Experts of a small language model.
Size: 12 layers, width 256, vocabulary 3054, 148M parameters.
Below are experts of layer 3 (counted from 0) of a mixture-of-experts language model. Rows are named router (the router's row for the expert), gate (a neuron's input weights, with its number), up (a neuron's input weights, with its number), down (a neuron's output weights, with its number) and show model dimensions 0-255. Each number is 128 + 32 x the weight over its row's rms, rounded and kept within 0 to 255.
Before each expert's rows: a language model's description of what the expert responds to; "comes before" lists some tokens at least twice as common just after its tokens as in all text. This comes from a sample of Wikipedia text that the model never trained on. Tokens count by the router's weight.

# expert 53
Table pipes, slashes, semicolons and prepositions between items in listings and results, such as | , / , for, from, such as.
comes before: " ", " the", " a", " M", " \"", " S"
router [121 184 130 143 166 127 128 180 146 104 105 136 124 125 111 136 159 136 183 116 137 162 140 142 147  86  87 104  70 128 144 154 140 161  67 180 142 144 132  96 125  97 131 164 101 106 139 141 160 106 179 130 127 197 131 117 105 127  69 117  76  88 136 163 111 124 159  72 170  87 148  82 135  57 146 104 104  75 128 180 114  77 126 158 134 107 166 110 116 176 108 144 157 181 151 119 102  97 156 123  82  76 111 123 125  91 145 127 139  92 130 112 108  97 126 167 137 167 136 154 150 104 199 165  71 122 115 212 179  25 162 135  85  72 159 167 147 121 116  82  98 127 157 135 163  70 190 136 168  94 211 163 156 109  99  84 141 109  97  85 122 160  97 153  88 118 194  87 163 120 144 167 177 169  94 142  54 134 127 123 185 126 148 135 145 203 142 123 182 128 151 156 105  84 156 111  96 166  83 127 139 149  95 151 130 136 176  95 109 162 114 123 122 146 130 129 150 179 114 155 158  79 150 141  84 159 163 115 108 137 134 117  91 151 116 118 175 104 121 126 141 115  97  89 124 185 116 121 151 105 160  85 140 112 108 162]
gate0 [139 116  77 143 160 119 117  91 183 116 135 122 126  96 143 125 166 147  82 128 121 120 130  99  98 164  90  93 154 144 144 151  83 184 141 124 132 178 199 155 114 137 151 178 191 137 151 110 116 151 102 110 145 130 108 213 114 123 120 152 127  98 175 118 157 138 129  79  78 100 158 164 100 112 173 151  97 124 122 110  93 108  89 104 162 164 133  76 131 191 150  76  92 199  79 133 122 144 119 105  87  90 109 156 147 131 178 101 144 116 128  59 166  97 133 143 108 161 109  87 132  96  88 160 141 118 147 114 167 157 107 111 165 162 118 156 143 140 181 121 128 138 156  57 182 135 206 121 144 143 121 137  78 160 148 121 118 121 104 114 142 181 166  79 171  65 184 119 130 150 160 126 129 136 134 117 146 181 198 125 100 135 107  81 122 128 155 159  91  79 105 147  67 199  92 192 191  90 171 118 136 172 128 153 159 171  65  68 140 129 129 135  96 117 176 127 187 126 115 132 115 128 141  74 149  76 141 117 166 118 102 100 128 136 106 153 125 142  88 118 152 115  91  87 209 112 143 129  64  78 140 119 157  84 158 132]
up0 [154 145 111 149  81 142 146 147  80 138 128 110 159 149 126  85 139 114 181 149 153 141 116 121  96  80 119 108 149  95 160 139 123 103  99 144 159 137 124 114 151 131 128 132 104 130 145  99  95 162 156 160 136 164 116 136 113 104 126 189 139 175  99 157 178 190 140 136 151 120  82 138 104 115 130 168 142 115  89 142  98 114 110 142 152 188 118 141  73 118 159 107 133  92 167 197 114 146 187 172 139  85  84 143 127 127 143 145 155 119 122  71 143 170 169 153 115 101 169 179 155 118 135 123 108 115 109 182  85 167 170 168 122 129 154  60 136 102 166 169 116 113 191 138 110 113 102 186 132 125 121 145 106 150 153  93 146 115 103 164 192 129 196 169 128 154  66 183 148 135 148 217 184 156 140 111  86  42 106 150 151 121 140 114 118 171 125 124 106 119  96 102 106  96 167 218 181  69 176 142 110  88 123 146 137 134 107 118 147 126 145 137  81 123 140 105 185  92 176 117 150 169 102 123 224 166  68 156 150 142  99 109  66  56 120 123 160 116 165 101 126 188 167 152 171 185 101 139 143 139  68 165 107 115 130 121]
down0 [137 155 137  97  89  88 154 103 115  70 153 159 177 177 151 155 152  85  53 113 136 103 169 141  72 115 112  88 102 122 176 117 116 101 125  98 122 173 164 121 147 142 117 106 159 171 153  91 116 151 158 163 106 144 123  87 125 109 122 160 166  24  81  82  96 136 124 101 110 133 166  56 156 131 162  90  99 107 138 173 154 104 185 107 108 137 136 152 116 117 162 170 158 206 106  85 145 149  92 116 142  67 140 130 125  58 133 200 123 130  95  66  91  86  76 126 117 142 126 126 101 161 148  84 135 152 155 167 149 133 172 115  91 182 184 128 143  88 177 131 130 124  78 186 114 153 155 152 187  81 162 130 149 140 124  97 115  69 129  96 118  93  96 129 174  75 134 107 163 167 124 149 124 151 130 103  60 170 152 134 107  89  61 121 192 121 109 102 122 151 110 148 110 120  94 116 151 147 102 150 101 155 111 196 120 104 130 141 117 130 157 153  89 122 145  66 151 160 134 130 193 108 168 144 125 158 126 108 141 155 167 109 124 137 134 146  83 136 130  84 106 129 170  56 164  93 124 109  62 121 150 141 114  89  90  77]

# expert 34
Prepositions and linking words after a noun or verb, chiefly of, with, from, by, as in awarded with, thousands of.
comes before: " the", " a", " his", " its", " an", " their"
router [160 108 141 140 160 104  87 208 122 132 131 143 137 106 122 133 170 160 121  88  96 139 104 103 146 104  90  73  73 121 111 113 142 118  23 168 157 117 136 145 131  65 169 116 135 107 121 164 159 168 163  89  74 142 136  99 156 190  67 112 123 121 162 162 161  74 131  56 151 188 141 120 114 120 137  98  94 134 135 143  95 102 131 129  95 120 173 139 121 130  95 169 119 158  97 152 123  90 110 144 134 133 128 102 139 134 168 146 147 173 101 209 107  93 117 148 102 160 134 172 168 190 174 158  81 104 101 136 170 126 201 110  88 117 125 139 165  82  93  79 130 109 174 202 130 106 161 105  95 130 133 101 120 173 164 173 156 125  93 139 169 161  98 124 137 166 178 154 152  89 179 122 132 107 139 147 126 175 142 107 143 110 161 132 111 167 164 183 140 125  65 178 138  98 125 127 149 185  81 126 144 160 154 129 137 164 101 155 120 151 131 114  71 115  80  99 158  98 210 158 216  81 164 132  96 119 160  82 101 173  89 106 126 113 102 130 142 151  91 108 135 101  82  93 162 177  98 102 132 109 167 150 164 115 125 130]
gate1 [124 151 140 178  95  47 166 111 122 160 118  99  85 123 143 143 181 116 137 143 126 170 107 109 106 100 107 135 144  91 109 104 110 116  94 128 200 122  65  59 172  84  96 164 162 106 129  70 100 124 135 103 128 152  96 122 172 122 115 144 130 119 147 151 199 162 134 156 128 146 107 156 127 119 148 137 237 106 163 134  99 141 218  74  80 106 141  78  87  69 133 120 111 105 119 124 156 157 159  67 159 129 149  99 158 106 222  83 133 175 155 135 170 110 126 157 123 165 128  98  96 118 135 124 160 129 149 164  85 132 189 154 131 151 190 147 112 172 196 106 140  85 144 147  93 108  97 115 143 111 128 132  93 130  86  96 154 154 144 164 103 138 129 132 130 104  73  75 159 141 117 150 132 120  96 103 153 154 121 153 202 139 155  82 134 126 111 163 194  87  97 154 122  58  91 152 167 143 111  96 133 148 180 152 164 130 139 123 121 137 103 162 187  93  71 112 131 153 105 144 122 146 109 122 111 106 168 140 136 158 152 107 152  61  71 145 149 152 143 191  98  64 112 106 163 144 168 124 130 136 132 151 151 157  76 167]
up1 [124 154  66 115  61 147 127 172 120 151  80 129 164 145 175 101 171 125 151 152 117 131 146 123 110  88 142 154 183 132 121  87 149 116 179 159 137 144 111 115 159 132 126 141 149 144  84 121 109  98 153 117 104  66 166 127 188 143 138 172 146 118 101 181 119 126 119 143 138 137  97 144 114  95 183  90 124  80 212 139 101  90 131 157 120 115 131 115 171  72 103  96 173 120 122 114 117 150 198 115 109 110 139 188 134 162 212 157 149 151 128 161 133 114 141 150  74 177 156 101 155 127 102  80 174 116  99 182  74 141 139 136  96 163 102 134  46 102  96 102 148  88 106 187 159 156  93 142 114 126 183 156 116 128  74 172 104 106 159 116 179  97 100 183 108 121 112 106 111 161 145 108  94 203 107 142 130 116 133  94 194 125  84 114 149 107 139 201 128 120  62 139 142 148 170 145 125  96  68 126 120  70 136 150 165 153  81 121 132 144 124 142  63  75 109 147 133 128  81 164  64 123 136 106 125 113 160 144 198 172 179 115 112 133 183 145 111 178 106 129 154 126 151  58 146  80 131 118  91 112 116 148 167 158  86 139]
down1 [166 136 108 159 175 147 109 154 201 131 115 117 106 172  82 145 155 108 165 134 145 140  92 135 134  91  99 186 148  88  55 155 149 150 141  92 126 113 167 126 143 107 135 167  99 100 166 129 125 138 150  97 164  84 154  74 108 189  52  97  78 140 104  84 121 169  70 165 116  72 154  86 160  86 156 163 115 142 114 109 132  87  94 135  98 113  92 169 148  73 120 127 114 107  98 211  84  91 129 140 122 166 144 147  80  94 125 134 147 142  83 112 148 155 113 131 163 126 113 164 133 139 116 165 131  84 137 109 160 155  99 124 161 117  96 144 127 132 161  61 127 147 106 112  95  94 137 146 143  98 185 132 142 116 154  98 107  61 175 123 109 140 193 136 125 118 169 148 199 118 114 163 115 158 176 138 141 143 144 101 190 177 105 144 127  81 183 157 136 138  81 146 101  55 121 136 160  93  79  99 139 104 176 130 108  87  84 101 177 134 179  63 105 111 151 104 142 164 144  94 137 134  65  69 137 133  71  93 112 147 109 137 133 131  82 112  56 161 111 123 119 148 113 168 120  73 176 120 136 139 160 186  74 185 110 122]

# expert 5
Verb suffixes and whole past-tense verbs in biographies, often after he/was, such as -ed, -ing, built, won, born, took.
comes before: " in", " to", " by", " the", " on", " a"
router [162 116 129 166 157  91 110 181 126 138  73 117  93 136 110 138 170 138 124 107 149  85 192 109 121 135 144  69  93 124 114 143 156 118  64  99 107 156 129 154 121  94 117 147 144 123 111 158 127 188 139 102 136 156 153 123 184 121 124  76 141 122 149 179 163  95 147  70 182 145 141 105 165 101 151 108  79  91 145 170 121  72 143 156 141  87 147 157 111 181  63 164 133 131  92  84 157 111 107 162  90 161 109 133 141 138  82 149 183 116 140 142 115 105 129 158 122 112 108 184 182 133 187 117 109 119 167 185 150  92 119 135 100 134 142 130 190  48 174 186 126 112 154 135 134  99 140  79 114 144 145 119 128 122 157 129 170 154  65 120 129 174 109 130 131 184 165 147 124  86 146 135 176 154 114 174 123 169 132 114 147  80  96 143 155 160 185 142 163  94  74 184  97 123 202 119 182 116  90  97 139 123 151 159 102 101  97  54 152 110  99 103 106 120 108 131  61 103 114 207 197 102 160 117 153 101 155  91 100 156 140 114 140 118  89 114 109 125 131 105 166  41 175  93 111 130 109 154 181  63 133 139 144 173 168 113]
gate0 [174 116 102 163 104 129 147  45 212 155 104  98 153 112 165 163  90  95 159 101 134 142  84 190  94 118  96  66 143 124 103  97 108 128 165 144 136 171 107 151 111 113 182 181  71 100 136 105 128 203  85 169 161 112 172 120 148 145  77  56 102  79 124  79 177 101 178 139 152 127  86 178 126 126 167 138  98 130 108 155 115 125 162 128 184  64 117 166 166 103 111 124 142 130 143 119 130 168 153 134 149 147  76  92 143 129 129  73 102 126 131 175 118 159 129  96 141 120  71 130 178  58 114 109 180 117 141 149 133 137  96 153  62 185  57 140 122 118 150 183 142 110 141 111 148 127 113 126 152 150 178  85 124 127  87 156 139 156 141 141 147 151 102 108 138 163 115 165  84  61 128 139  68 165 126 166 167 126  82 110 107 171 152 126 125  90 188 108 182 166 113 129 105 188 169 161  95 125 131 172 132 149  83 146 165 120 119 178 137  95 110 137 189  98 108 135 147 101 177 117 138 120 163 135 165 112  66 152 116 130 156 142 109  91 145 131 119  81 123 164  96 133  86 140 141 145 123 116 131 152 192 157 115 169 162 181]
up0 [123 153 105 142 122 116 152 159 128 163 191 162  72 105 110  92 166  69 116 149  84  90 152 108 175 117 106 181 159  96 199 188 121 204  96 132  94 108 115 125  98 155  84 118 142 100 203 148 130 160 116 135  88 140 130 141 113 131  96 109 103 144 141  79  75 165 153 123 138 171 119 125 106  94 142  74 136 123 109 121 188 155 102 131 147 166  92  95 106 142 163 126 113  90 134 147 186 110  69 148 123 135 115 132 138 135 170 154  85 107 133 161 185 161 120 107  98 127 140 104 130 169 131  65  64 100 143 105  68 119 126 118 165 120 103 151 134 148 112  41 134 155 137 165 145 124  88  76 147  49  93 165 135  49 146 129 147  98 133  72 153 108 217 120 120 130 166 136  98 146  78 129 140 121  95 133 140  94  85 109 137 164 158 158 137 120  93  98 100 111 131  94 148 106 101 104 129  92 145 137 124 155 127  91  97 177  94 149 118 123 106 162 132 137 113 141 107 156  53 176  53 125 151 139  69 127 126 208 117 128  57 161 109 212 190 132 150 139 145 194 164 138 171 147 146 115 117  96  97 134 106 134 107 120 149 149]
down0 [109 162 108  84 118 116 127  29 138 150 113  96 162 180 157 164 164 198 122 148  94 115 140 138 138 129  92 148 116 100 128  82 118 170 160 128 133 118 101 178 121 108 144 103  44 133 142  82 197 137 140 123 144 131 163 148  87 111 203  95 166 127 112  99 147  98 139 130 103 132 135 133 122 111 114 128 100  48 112 162 120 152 121 136 136 121 130  89 134 125 183 151 186 152 183  93 134  96  70 153 132 129  80 119 166 108 172  81 125 148 201 179 153 152  36 129  94 177 161  99 125 157 108  58  93 138  69 148 158 119 128 114 128 136  90 123 140 160 114 152  97  66 145 110 149 137 151 144 122  88 134 141 120 110 182 113 143 193 134 116 190 163 128 120 110 126 159 163 134 101 124 193 175 133 105 111 114 106  95 120 119 156 155 115 194 101 145  41 122 116 138 139 169 133 137 180 115 120 161 105 192 159 105 152 212 213 130 120 145 128 138  89 175 130 130  93  93  67 148 150 111  93 127 134 145 151 178  94 111 181 104 157 137 147 152 130 136 110 133 170 160 158 102 143 167  93 149 102 104  83 143  85 108 154 144 108]

# expert 7
Verb-ending pieces like ed, ing, ated, ized closing past verbs, plus phrasal particles up, down, out after verbs.
comes before: " in", " to", " by", " the", " that", " a"
router [193 144 118 187 147 130 101 123 118 152  62 110  92 104 133 147 158 138 151 116 117  81 115 113 111 117 111  86  96 131 115 158 166 103  59 105 138 149 136 156 138 145 133 157 184 111 134 167 176 159  91 106 122 147 125 121 150 122  98 125 171 104 130 148 102  97 169  90 177 129 184  84 132 138 105 128  80  83 155 131  92  95 140 139 131 102 175 121  99 151  79 174 145  96 105  95 103 107 156 175  80 140  98 122 109 104 120 140 166 112 128 125 156 104  98 182 127 112  92 163 162 146 153  99  92 128 114 181 153  94 144 171  79  82  97 107 196  59 140 154 123  94 122 126 130  63 128  82 131 176 162  76  95 137 157 119 161 153  78 102 142 164 124 127 119 157 177 151 141 146 179 144 205 186 129 153 153 176 124 116 129  89 103 172 156 193 165 141 142 108 108 171 120 128 194 110 178 108 104  91 120 120 143 150 136 117 107  75 169 122 109 122  65  86 128 135  91  96 112 197 177  94 148  92 171 103 139  82 115 152 112  59 173 102 101  94 114 141 110 128 175  79 162 132 107 162  80 155 168  29 143 158 145 167 116  76]
gate1 [ 75 132 154 161 106 122 114 125 111 124 167 130 153  62 159 104  98  30 110  91 104 119 132 138 133 121 183 142 112 203 175 162  78 141  95 114  53 107  91 103 186 192 133  64  75 118 169 110 190 170 146 106 136  38  63 182 171 101 101 112 131 123  76 113 132 126 123 124 111 133 167 125 173  76 139 162 141 161 136 148  85 103 138 102 107 149 130 108 164 157 112 147 109 129 190 101 155 125 114 149 142 141  62 125 157  48 153 140 103 171  90 206 120  96  50  76 127 109 145 121 154 143 112 129 175 120 103 149 153  84  92 139 114 126 147 119 139  97 185 141 104 128 114 171 132  93  72 124 148 125 164 155 149 136 112 139 117 104 105 123  95 188 120 118 119  80 149 148 100  48 134 144  84 113 142 116 111 174 137 141 129 145  63 136 105 114 159  91 185 136 163 156 148 145 169 120 139 192 132 145 120 100 132 177 111 132  97 112  89  70 144 114 121 161 169  66 161 100 116 101 135 144 112  77 163 147  69 107  95 124 163 119 144 118 121 110 134 139 145 149 150  82  85 142  96 126 146  95 151 167 114 127 137 145 100  94]
up1 [189 147  95  64 193 148 165 105  79 123 129 167  97 157 141  89 125 132 125 138  97 100 100 115 165 135  81 137  85 140  84  95 136 109 159 121  91 104  84 128 176  89 110 134 160 122 132 140 111 124  65 118 103 146 147  85 120 101 170 131  82 141  68 183 122  75 148 160 141 142  56 111 167 150  37  90  88 159 205  96 168 133 128 146  27 169 143 155 118 102 152 138  79 114  58 153 135  71 156 138 150 120 107 121  74 146  95 138 158 160 183  89 154 124 187 165 151 125 109  97 120  95 175 128 120 175 145 159 138 169 149  76 171 195  90  96 151 129 108  83 135 118 137 130 163 145 135 123 109 124 172 160 141 110 152 109 173 131 171 113 147 136 157 147 152 190 143  94 166 202 118 145 128 116  95  93 111 110 155  74 128 156 116 121 147 160 107 173  82 100 181 109 127  70 112 151 134 127 120 109 141 152 162  75 115 123 120  97 165 178  93 103 165 118 125 140  80 105 135 103  47 128 102 148 133 135 147 150 124 131 113 114  98 141 133  78 112  94 196 122 100 207 136 157 135 115 153 123 138 113 129 120  86 123 140 157]
down1 [101 167  99 175  89 119 168 116 110 133 126 198 193 116  93 125  76  73 130 101  89 136  91 112 118  76 118 109 131 109  97 127 124 142 133 114 136 189 102 142  93  89 130 182 101 162  93  56 131 100 110 145 122 118 164 123 158 136  61 172 161 112 146 145 110 145 119 133 117 121  56 109 149 108  99 174  90 166 112  73 130 150  84 196 140 130 122 155 104 135 170  87 173 140 113 196  93  90 155 165 125 134 136 121 133 166 108 106 125  66 150 109 152 148 125  82 120  68 106 145 143 153 108 117 126 126 178 181 150 159 121 158 102 169 141  44  93 179 141 157 131 100 123 126  80  83 129 164 150  89 142 107 180  84 110 147 166 159  96 160 109 137 142 175 128 140 147  95 107  77 117 130 117  98 112 133  72 200 108  92 125 144 117 153  95 159 127 102 150 133 144 138 105  90 134 118  69 130  82  92 160 201 143 194 141 108 115 145 102 142 184 142 168 132 135 102 116 159 193 107 109  52 118 169 118 116 150 152 122 147 114 143  79 148 136 112  66  76 171  69 148 115 106  70 171 129 116 126 185 138 186 162  73 129 106 124]

# expert 42
Verbs and nouns about films, games and sports careers, such as won, released, played, role, sent off, used, published.
comes before: " in", " by", " the", " on", " a", " to"
router [145 171 119 207 130 134  81 174 113 102 118 151  90 120 136 124 184 135 122 125 121 134 128 146 144 118 116  72  75 142 133 151 130 147  73 178 109 197  76 174 154  64 131 148 167  89 112 115 172 115 142 119 123 136 166  96 120 155  97  91 149 117 100 187 106  91 121 101 151 172 168 120 149 128  91 108 118 106 100 128 154  95 110 156 151  95 153 151 136 110  78 139 108 165 115 137 158 102 144 107 138 126 143 138 132 132 158 132 172 119 141 124 132 108 142 160 127 115  83 142 132  84 183 153  80  95 157 131 161 140 165 109 146  92 113 131 174  84  90 139  83 118 162 183 133  89 136  68 214 134 152 114  77 150 145 139 149 128 102 118 122 184  92 134 165 220 189 122 158  81 169 110 149 129 120 151 129 157 169 100 127  59  99 126 123 118 169 130 188 112 124 148  96  82 160 146 153 118 103 144 140 112 157 136 144 108 119  81 152 118 100  81  93 118  93  77 115 110 189 183 212  73 146  76 117  84 145  99 114 178 124  75  72 129 111 105 180 160 114 148  88  77 164  66 124 134  81 161 200  92 127 171 153 121 178 181]
gate0 [134 101  45  93 146 146 124 103 154 122 120 140 130 177 162 102 195  73 141 113 104 128 160 117 160 117  52 139 146 125 157 126  75 131 144  98 151 127 160  97 143 109 138 125 191 119 114 102 149 149 105  59 107 135  88 115  86 103 132 127 132 136 170  94 174 163 168 123  94 208  96 106 171 126 121 121 134 128 103  96 144 173 156 100  88 132 183 125 125 110 122 128 158 142 153 161 185 172 150 182 176  95 112 155 124 142 116 128 129 167 113 131 101 141 117  90 181 149 132 104 146 148 116 166 163 111 231 153 154 122 154 106  64 126 113 109 156 142  77 158  72 106 150 116 141 214 125 166 186 133 137  95 112 182 209 139 121 130 148 124 136 106 139 160  70 124  91 150 145  88 121 148 177 139 104 152 173 163 156 180 135 120 116 118  92  56 136 112 139 119 137 150 168  97 108 101 103 134 110 105 130 135 124 134 162 118 127 153  88 161 118  77 181 110  73  85 119 107  93 149 149  41 142  37 100 119 107 155  93 160  91 121 105  90 107  70 159 160  98 153 141  86  89 112 153 105 134 108 111  56 124 119 127 160  91 182]
up0 [144 131 106  68 123 136 154  91 113 168 116  80  90 125 151 127 165 131 155 111 141 132 196 121 164 139 145 147 157 117 109  94 205 153 116  96 159 199 124 154 132  88 203 119 155 104 170 124 138 150 159  97 155  79 109 206 138 162  93 113 111 152  72 118 122 156 171 129 140 152 155 130 144 103 160 165 146 101 152 186 159 102 104 149 147 142 129 136 162 154 181 116  89 122 122 100 137 157 136 151 195 160 196  77 121 147 139 134 135 117 113 182 142 146 157 130 145 149  78  90 156 131 103 183 158 110 114  87 128 103 109 152 107 129 244 165 114 147 133 150  85 144 105  85 171 128 135 123 128 174 156 128  82 118 155 100 166  79 163 108  78 102 171 147 154 147 150 114 160  70 147 136  95 133  91 146  98 130 107 153 166 125 175 132 130  89 152 102 170 135 122 135 103 170 150 177 126  99  98  91 116  34  28 147 130 123 113 132  91 128 160 130 136 110 147 107 170  75 168 119 117 137  96 105 106 111 221 143  88 173 127 114  69 151  66 140 134 100 139  87 122 102 107 138 126 106  95 194 140  68 175 129 113 141 108 119]
down0 [149 136  72 107 142  30 133 133 168 126 132 148 128 120 149 109 130 156  90 133 116 136  96 109 153 163 102 154 180 109 160 115  96 163  88 122  82 179 152 163  86 150 185 114 105 129 187 174 142  91  84 145  15 134 113 113 117 153 164 167 160  92 124 143 140 108  70 134 106 138  89 100 123 144 140 183  71 119 101 169 160 151 124 136 148 142  91 125 156  95  87 152 169  73 137  86 137 134 154 150 179 142 102 129 159 121 155  97 123 140 163  90 197 163 167 142 152 128 151 162 172  75 138 142  93 179 120 175 122 121 145 156 122 137 182 129  84 140 142 159  83 143 145  91 153 117  72 199 137 142 123 117 153  92 120 152 143  92 122 101 142 192 199 117 134 139 122 126 135  81 138  81  91 111 166  85 119 101  67 111  68 105 109 117 115 130 112 118 105 127 138 141 146 127 157  86 112 127 128 103 109 132 128 153  81 105 128 179 125 170 121 130 150 102  94 140 143  18 139 129  79 160 182 103 134 116  99  91 151 132 100 100 137 124 138 103 173 129 171 181 118 171 160 128 158 137  89 103 139  34 107 184 126  60  86 102]

# expert 29
Conjunctions and subject pronouns opening a new clause after a comma or period, such as and, it, he, which, who, while.
comes before: " was", " is", " the", " had", " a", " has"
router [120 129 118 125 159 107  75 154 148 129 108 153 144 124  42 154 125 151 143 105 114 147 157  74 119 116 145 127  83 149 139 131 127 119 125 209 105 116 162 179 123  86 112 141 131  84 117 136 134 136 178 146 125 158 116 167 146 122  97 115 123 161 168 187  91  93 169 103 101 150 177  80 101 105 109  95  74 134 120 144 103  64 158 138  94 129 132 143 124 161 125 167 171 163 114 106 156  84 155 188 118 128 103  99 100  83  93 169 147 161 161 157 121 111  73 184  85 133 135 123 164 175 174 169 114  67 166 219 149  90 168 110 116  84 165 116 187 175 117 106  99  89 175 149 122 108 188 100 148  94 201  84  76 148 161 105 120 126  81 121 135 187 143 108 116 163 168 121 141  84 127 166 156 167 114 194  79 138 109 149 149  85 134 159 165 140 124 144 151 144 124 139 106 103 170 119 133 187  64 130  63 168 104 118 144 110 115 108 177 163 115 100 120 178 117 126 116 193 172 149 172 136 136 171 107  87 163  91 155 149  98 109  88 107 166  96 163 160 117 136 120 104  63  71 120 132 159 148 153 109 144 110  85  83 126 158]
gate0 [ 87 137 113 143 176 144 123 119 152 137 163  66  95 123 188 104 125 143 182  87 152  95 148 180 132 119  62  69 140 158 106 147 143 142 120 105 130 118 106 120  59 125 157 195 114 122 125 109 166 100 129 126  83 177 169 161 113  72 112  70 153 101 150 119  84  86  76 141 147  93 141 125 160 116 138  92  70  75 140 142  96 139 144 149 123 115 127  99 114  68 135  96 107 183 146 184 141 138 114 100  81 107 112  98 105 139 130 134 222 155  71 185 112 111 112 116 114 131 106  99 115 122 190 160  58  89 188 153 160 172 192 148  80 175 140 133 101  84  69 122  76 114 164 144  94 150 158  77 202 131 128  66 120 100 113 136 135 139 102 158 129 135 219 115 121 168 116 161 105  65 107 130  87 142 175  94 148 181 182 193 186 122 144 130 139 133 136 127 138 146 176 163 140 130 107 143 183 135 100 121 147 141 179 129 110 133  92  85 146  70 152 122 115 115 114 128 134 123 142 113 156 134 164 137 111  71 160 173 146  89 155 123 166 157  79 124 131 165 144 135 162 136 173 121 133  86 107 132 161 116 162 111 132 158 153 124]
up0 [140 185  91 156 119  85 108  99 135 105  95 111 170 135 124 138 137 111 130 116 101 112  90 169 117 136 137 150 132 165 119 119 127 115 147 122  93 106 159 130 149 175 103  89 121 101 138 109  57 149  87 146 171 118 117 139 156 104 155 168 139 127  79 109 144 165 145 150 198  96 123 142 137 190 139 134 153 151 153 121 174 139 152 173  97 113  70 103 143 178 107  65 151  91 128 140  80 190  81 194 131 116 158  90 125 140 110 125 103 140  89 112 132 134 152  68  95 132 162 119 106 105  82 100 111 142 116 142  33 120 102  82 152  88 113 138  78 126 144 145 107  98 143 107 148 147 111 129  88 103 138 135 129 160 112 112 110 166 167 146 150 181  66 147 147  82  85 163 134 175 197 121 141 199 169 206  62  61 122  91 165 129 152  97  36 169 127  96 131  97 121 105 147 154 233 122 110 167 150 116  85 133  92 134 138 110 134 129 119 118 107 123  57 147  78 160 117 121 113  70 100 139 120 103 140  82 101 127 187  94 160 113 140 117 105 126 144 102  46  51 143 137 168 148 125 126 153 114  87 143 181 140 134 178 138 142]
down0 [138 162 204 142 153 178 107 126 156 146 124 164  91 149 142 151 163 103 161 220 169 130 127 206 177 185 167  81 154 127 141 109 112  57  91 136 178  62 107 118 153 152 100 150 123 135 173 111 104  83 172 174 150 103 119 154 111 152 135  84 133 102  93 112 132 118 118 117 119 174 148 133 100 153 141 145 179 200 118 148 109 103 131 145 119 141  78 125 112 121 180  89 163 147 146  88 158 120 106  97 134  75  89  86 126 112 132 106 130 127  74 120  94 158 114 166 150  84 129 145  89 113 157 191 135 173  54 153  83 148 161 143 130 121 142 130 103  94 117 122 114 163 171 104 194  97 117 117 180 157 101 135 119 107  69 134  98 153 203 139 135 162 127 118  92 221 135 169 138 129 136 149 122 118 190 150  91 171 127 158 168 201 145  75 131 146 111  85  69  94 122 158 160  94 150 135 175  75 146 139 158  83 156 131 124 114  70 177 122 130 101 122 119 115 120 101 112 110 136 158 146 145 120 198 147 120 157 181 173 177  83 158 148 184 151 152 180 114 105 106 121 140 105 140 111 161 141 147 146 111 105 136 157  85 110 109]